config = dict(
    n_experts=64,
    routed_scale=5.66,
    norm_eps=1e-05,
    parallel_block=False,
    optimizer='soap_variant',
    decay_shape='linear',
)
Below are experts of layer 3 (counted from 0) of a mixture-of-experts language model. Rows are named router (the router's row for the expert), gate (a neuron's input weights, with its number), up (a neuron's input weights, with its number), down (a neuron's output weights, with its number) and show model dimensions 0-255. Each number is 500 + 50 x the weight over its row's rms, rounded and kept within 0 to 999. Numbers have three digits each.
Before each expert's rows: a language model's description of what the expert responds to; "comes before" lists some tokens at least twice as common just after its tokens as in all text. This comes from a sample of Wikipedia text that the model never trained on. Tokens count by the router's weight.

# expert 21
What it handles: Infobox field labels. Field names in infobox lists and the colon after them, such as Area codes:, Type:, Region:, Genus, Location, Preceded.
comes before: ":", "\n", "==\n", " by", " ==\n", " zone"
router:434487444440530479564537388446500503469486469467483423472583450473578404456385490510578516544511499563536533487524442477512512453518536490569539499530439551468543509424479479581415530564498514456479549483526517606533505469621557440396500388582483519498521402552538502421519470440543482424412443460452496565575532523495465495420502477611497502543455558434400522554509564553492508446537402428615511581465412486450581556471426510534537494510379488462465540514491524436590568497486564646532534483445484481472513498468509455402586559517496475526470479441505510544518567492491501538508514523482611486517461525551464456461487470482442413571451590562487574506549521498501559509540572469489426492432493461532523515600508484551514495486487538497534439500489498479533458524379464
gate0:478439515524501472626585519443546527463486542546465548448493486478630531515511609486512483454420548458534520548488495432479543473427520442585533535460457500560455494474452422439449543532498451624442434417547424536549449506539479516556502473542505523508488512403435519483458545461413501463469419560532540489529498580453506471436457472515433458474430574501453510410483591485548474491532555476539440489489439475545549509597543471529507523480455506652516368557508473526522521534478498469562501424474399519376553415422535488517520529537545536521485470530491399455537481461441454442498471561532541525463536535430525518351443467552506533489474575503440552567519502488565503560505424518545562531475459573440509535453527490572508464618493545424503458515496468537539585460477640
up0:435532576475484510523508470512439413496493555477419478464538511419524598499492530535466345479477509555500476578491430458544520556459466514501456512448530499452458482495483386521487518469478560578495521495475505529386485517453423587503493576486563493452529502527548477513442404589455471346536496398540468540529474588507454548540498432514389441457545457466498545407503517587548473556484515440525443487459441530566489483623467465552458515501540495577529438439549526482542532505473452535490554480550442451528479536460397463575466551522555537494512481492543428465554477500519444518429525472560429456498503631460450604512464467454567515478498523576437516477481531475439616444544527490547495645631516449528515542474525516613577603456440517495507573535515519482438470493503530
down0:516594471570452527524528468498479458500481454555428509469464541477496522507507653481498461548492538436463423458461472536510422488533504520477570482495512416466469566516576517545435465530441442460434520415505470577501548490517526484451403448530465540573547537471591536535550620522472447544487474443517452587556515475428490585520481536481516473532486490482495505495418547439453509490494389450404620534418516614435504392572527456494595435496426532469513412542545503468459545435476620499518520566474507489465500462531561516461453456419491392480591525547509471442474460486434437526481475536364554536512463471475496508461495497448513463505511471514553459461420425498546474446431456435569518510403461511488507571592544487434510518537410676514509492463433502429466514447551470
gate1:452430433505475495486609452494448472579496587439469449533519541419507470416581458498499570503455583516451444550521506466523576464478555467528567503497481549474615549555469495520469480484494453515522623540568393517519542460433489574447464523513608523470463464527540540510557468541525490480525562584547466544363554491498452567462451497525511509428476527513513497509491480475519401477500436413491375476516549486564547474549442554455509475530476542534522554500418500546649427539401582544471464466424500571506641527515486547475479631594559473470488473554586533476478433498556525533477423468569557400477507567509480567518528486481558475506575427552537506543509490453516456463581499505563591565431516506483555565516433463506423459538564452501531497416434492463510465539485536
up1:554435581549531510549598543515522439498491545394409487547581528425514506533497507509510455569523450532519480563507422502515459456486600502486530465472551514420524448452533431341438513540436538562431543432533501514533446552568490563459439510491490509513505483529504541544452520465464462514555504495511485528471604460550440472604483585482409594495532461591421459527482418442546488482451482454507481390475485526552549476503584495582465400456475451421511528440503579471491598406445480547537483605498457475528549433514544534525567474553500482490506482500547491469424467537592551415512428436558504457487399520549428542535543504512448512483521564487500547497526422541674484483499498429509555500484604521518594522489438459484423469456470546565570540569465491521511453470484394
down1:489507540422418500487545537496453497617517465462483441490460466488477448469504525515545492482466627503590520545425482459455524614489546466521488453488527513505462553537450441580493486466500506507481389493470476553394472466514437450506461494495519549462549598512452538518506420412588474553430616487411570583453547515459438596487581528438547488485443477529461497467470505483508466463526507551477543535496535461344496474371522499524426463540499493536563512467612427511505479504609551512423457453538369529500489514529469477547532479528527530551481624596500463613451479582495518546465572455526503487500452543421484481567553508633548565480500433478456450462463531632492477515494462475434521467565496544546487566460588425501463583543576494540506489502440590509545501503487481
gate2:567516493411445533538568456489516560586494576520455585520476488535406521473460529418546523470491461565539487547568491482500561485496526555485439455572549474549490398574436555545484553491525468493466552511501476446568475458512490532469496393548560527444484483567512471602477536500503537542468455445575486496452493547491488539448476493415461538517459474499575465587429542450444556471484434437461522475590456496384576516513354431534559480466524506544465537498480538492474561567475549496510591543518423494584461578492464423422550547528540384484507575366494601384518484501416465490431460447471456549549649431442523434519464440495557568587492482409431519472501493490536516437435524468571477515527470570402491571493469442512487485528536417445515521432455501555472510498460503
up2:534456503469504465529505557504460523407526412523548482544557527444544478614584449536530476534492550508457450582447526514508445466530421477508513585417485465475547519490549414442465419481531439581508460453466530533423542600441502425409470475578403522510516418469499482516532371495485446532535507535397478501483452505504573523554522497462581470617599487469449563453657499485560504582480516521544437576488512503562471483539560498540471434502513441371547532395491477532538472386528458491552467491481547534486594441486438564565493383600500527508545454526473464596510477561555533452557498485510509523459476544518517597515522479529486489432500477587512444585459537517487480473498429498451451512440550467477526518530549441449506575476482392529556500491588579501536491547412437
down2:506580401558547487411637549485511495455543550439449567526463453515571436405521520486562573474453493417415552439486476548391471424450558534466521531586465511454354464466561543552420519519501560440513542539586495501556507469525399510567542489561506410448476525460456512430522528450494433514512578430578482486508566498498462473556550596446538535494458494468465430516415523528496507473488534466448502489473543520477473539553408526606544558543511503488456557490428494387547554528504493491471580513536550504530478499487557570432527534553580490552499547466531459474436465497481545513589485446588507575502485509487436430507526556624498487495474508384558531500413476401539438519475527529477457365553519513524513534553509561422502435513567554483539562414409484540513493473511496
gate3:433481500465465525514515485421492469536535462517452596474469496478553494432556522485504569546450485566558424443475468514537493523602507412507473546511508507523473533501542518475511501369515599503495564576420447473422508470535505659403443544477484506409563577566518435556543405556481477422496546504458542494602469498560422503491507493442514479469514552536439439498442481400569420452610582457527493432503525487543514444530492568531459554574486537457568505515459458473466483408526463503562528477557477441544528549515477521513432490569470452530467522474436510592513554393546564444576506430485480602522491464451445461446394559457400462516504569475424568506560449564449502470485515428462527579559491501555529398525565405453460449590483497461481492516437584503453467533443555
up3:469602447475526523413437489586519490557465581586528454537510490507553464533507519522498465435539534471436496600477508514483445480400508547511519481503574533419510546557489429545513471646563416540475459474544640526610489511528453432580546439570489498548467443448462535489482506477487532589514375464554465510419556445465519465554509527512452424486526550519556550555526534593454606514360440531489555547437541518486437516406515477458474414488414518519465498444570576470507495571489511439469486476488451540486401569506501470536585479488530507479476465522567455419503478529531457566488555531556431430501474535462592603511541423509513554479498402490571417527433456486548501462492526546514501501453553529504491423473497558586567548431501567475533548543638500478472523507526458
down3:444570494559458518462444413562607535535516509541570484533625428467534520484486542536437485494518394504454489560439477470534527465503490555554492576458427491604502450514474591462497571460429514474552472482481456406425414549487479588454559490533448448563654401485522450502556469550461530496579516484438567470574563522500498525507559561498512547484486436476531492510463468505453435479488554400557528530451438413532472481517430531535512507495493477546514425493578526503447472497422486592472550418476477441574534513564473546515542593488396479522413520473525473450539479483534534544566465441524552522506445506576472546482443526458586465471517475505353503472691466539498453600533483470505582426497549471462454474516538462509403468515572514542429477468554492533452519499424457
gate4:518474415496493441508453515460528535380487557516469553566590446564470529421548537523556554492467425407514413493465426475509470440472488504504447463457489499595506449458538472548408507563456490467491528544517535513468429522515461434483528623577468437508513499467459364582543493576421550463523518535497499590517580541564473560488490539544591400478485601572499411476479511499456457520576511528499502511483517526509503503497485477541488445529537531545589476497531488527419512512434518586571465509635579536565496430522438473540474510477512520437418454515430504494591507489404458504626388551566460480519434567517518490482541482549558494537458403461547503464533522516563457505536551378540445592546502488492544496415574526512539526400483520525448558513432420537604538465506421
up4:489417491493465543512567517477491581490384553445538442529522405571468510529564540534503464564509459462565430435548487492546534439550542596532418508407444498497465516453471492509496482502477472546523504522521497438459530476528430545512407507603503498460470532460468425509520516532410522514558525644539519534536539457517470536586436493423627551437527524554585505512475521480475515462523448470473482563467582510547453478481462569533560438436425536541513509462541461448510428487482482452511538421425530482610434548490504447484488504500499514441394548483430523451546617389455556444555496638534495562485530497584463453403457528536440562478425497502565636471522494529514464438514502451563499472441447546471479550397491557440517631506472458502470547477442428470610522550507545
down4:604467502584515443508550492490560543594530481519560437523499502531517513513605517393579444456551398508676566451487524522563438503435504519562534494506526585551442555497561487525500467444518434594409570551455510500496517553563523466580587510488507581529544517508570474540478548474488511539553490553450481455434504528504580496414560517403481558533533461426501505528603548444518488482477442543454571570415516507511543499419424474505500493489496491473476612552539485545467460533495402530437461519448504471545473507562527433523503543498415484565528444546465569429526399472495453541427486405475493531486530542447534554517496487589470506541469504468484581476536570578495439609409449520445456492545531509525504544614476525458503600475586438444475554442487483525547586398494531
gate5:471578496420417367451553557529569471430493488500517526527536433480456436545475438489576512520572473524465444463506584596500478598551405514489538503469449577443587466471442442499494412461517446469489487470483489437444505490557444540529460557424546545572508479379453480498458523616518510547546535433436444545471502497421459594528492509523529503421484430429605527411519546496550463463500461497506443564562517513468592395529544514469495538456493550526555385522562431606487559511544473455464503461471452530576400492566472528543478435504473475558492472563426470598448473448571507468566466549490512507556491466499490491478512435451569577553489429529614425577523592449405509445494542484544437515521520520452524456463478469440539494501491437432417505570559557517473496463455545
up5:539401439554619581585483541469435560609468506471488438483447589491528643462516532537453519528442527443533550492505410546497462422446577470495521517488498460575432494565523520543540606541455511463519517526558407545539475480461564562534507543582443535506493409577537506495584524438491453462446464545602561537529473476526553439531520486439452480491511545557446518463464437434451521568528525539549651489480484496441468530431455467500569452557493482524416545460489605421519435499492487567508468537450626516401539464492531493404535532467548532436473464544488533496519520559418488509438505471435466487454475517440524500562474558530389415451541523503393521407516440488492514557425406464454510474529532436521453554528512493573515523504515535552571445432463496523479475524572414
down5:461485499408580478537494565510480469464451435561536555456502452496563498444417447413528571559457538512515521517505467565480513530485439517553478503524558514452491485571380494513381555537457444541502548429486469455634515537541503454478494539596447543502499548482489557475438579439444435476383494502634594548512503556410503553535498481551507631583421534463548481507480402449439544484545495470551515410539621464558497451441457603578572495541508501464563490454556478514505521472410491462497585570428549567488492429447509556480466499507480493467530596495565463445560496539489561475464472557428487519549526496488417477463447507537486438474479466529462519432625526533528424463599559443504478531408528500578471509504510527463543539499458546533562506548482447436535422596479473
gate6:448456403501482521454464503460554509587528578555558410501429419416465493515495405500442495565478574485440562533491496555469500461501511496517525504494532526524604515515519502545357476465476472479408520481422469474431514503580483486600464441449429536542560504574546540489457502586476569449512559536482505472524532483474451522456462428506557530503521430477586453463433543518486531486529425517487534510421512426448494518484476482430590526537538516440420571501441538434576508551636505472585537412515466550383503494496566484486568486569471487512459447510563520486560562455411474417451506538490422496489526438469588516516520453495468569507535488522507486416563443462551576572465467548364570468547530432488458531529443587579458430485573403542391504537425391482484530518475534
up6:461500449577478564331431534557577518567530551527541453517520449524484534499494488450512391541508561596586539541465452462518508485512534504452483450423545494489557528503445472489415452473436463433374554388436548522440462464594544427609472464474499481512548477557517458470485483561513561363568564503535416480554552454494506495464462411503461500528486432491535459517483542498521544502545483482533494513434482552510449433468457497368569495499528459467455564570442475454543496554605517507551539401482473463443439472526503444475639470483536474557541440540591468538516532479403466424443494569413471532528532443454510477518443486471524548500489528525489528409528457516607566520509484516417582475501546461470501535524520545456523466610497509426472499449463388401455506521477567
down6:460470564427443503520580546518415444417456506529431505558515488477497553458559596468400481446533417507496448524465519491518583503460441507522452493478544474489484488563488535424521428406432492512473433473466519305468472601427440523517516489427479557476485527513417465514527486567657520513509500664415462485529551554461463519481481477468535536483431499503484533497539490513501454425645582475515517467511442621483370464445412425563547459528566451497493474547502512524442497529566639472452443460554511481587503408504501468516489444425447514492560497519491500561527507549513467523481494407501458502509553478467463492483472561496485536480484506506443558562496534355530431454468524542427496549558507498454533452456540520474484491473507557480462503493548559507601558441585472
gate7:470495605443516519460503498518486516470468427519428496476566429545534547542507500489524471559464530501457489472537382510561481501448597417453511546525487445555551576500452458485447480487482422533523555453513559573519570499528549536399450557419519541487478496493544496471559450406473627554461518430565521508556495501494503509492446572438560426496563442377481451567536457413503598479466497490406514475429498454517501561577544491466446581530543529483428398474572496464488493522441423555488444515481542511474450523548484558531526521405506544557524551495521505573446484527567587486528567520554535504478419481639521421622516483519454545601516494451544534556398524642479431507414436513423480462532536522569491526465502494551458559505517583544461397501414470575551467499555525
up7:546522543421488495504571561512455418462538491428467522565496496388428469506502449531438515519477487505567454492531564455542516502506490526604494502419503523491457482411479486539554499582487447488523456412533528575593534471507526512537427533598612506403495407527488569554516445563462506446613529456464502439500444447512523504514475553509595591511518551444489479487495511567495496417483456437551527535542573567535506467457461532551628471462556578484512562436458509523477504565485609480426444556540486408608560550441529532529439548509516444466449498533532507428557438596424462452552498428480460548545509453418546513426538574567415436511526497506436489526472501407498566434436484499576521486494451522426504559485568525426481515482515475346545567443573479466528605518484463
down7:436502544341494431555483472438411466443467545491582485409536441546530483455555526456436493391455573475425495553433538441429629530480553434442448488540488472483403520485483411548574536457517548507435587577532513447527464510444567477471489423481564561532503513557491532448525572445546466543434514416514490532478455486520469473472478494525524480517473472539404527491519495403531442460509394584459500505559402429500490581530509470470381452530376401519496444473505428421493585424549499567560556378562516473436529501597522533545541518496490532374472450510480514496477477488510423484527525487561537485431484576519517524492443398473511506510484440487574445483552465474499540563584428441511479499477445507582491496543476553449471478514541477492531461556526484434421509495460447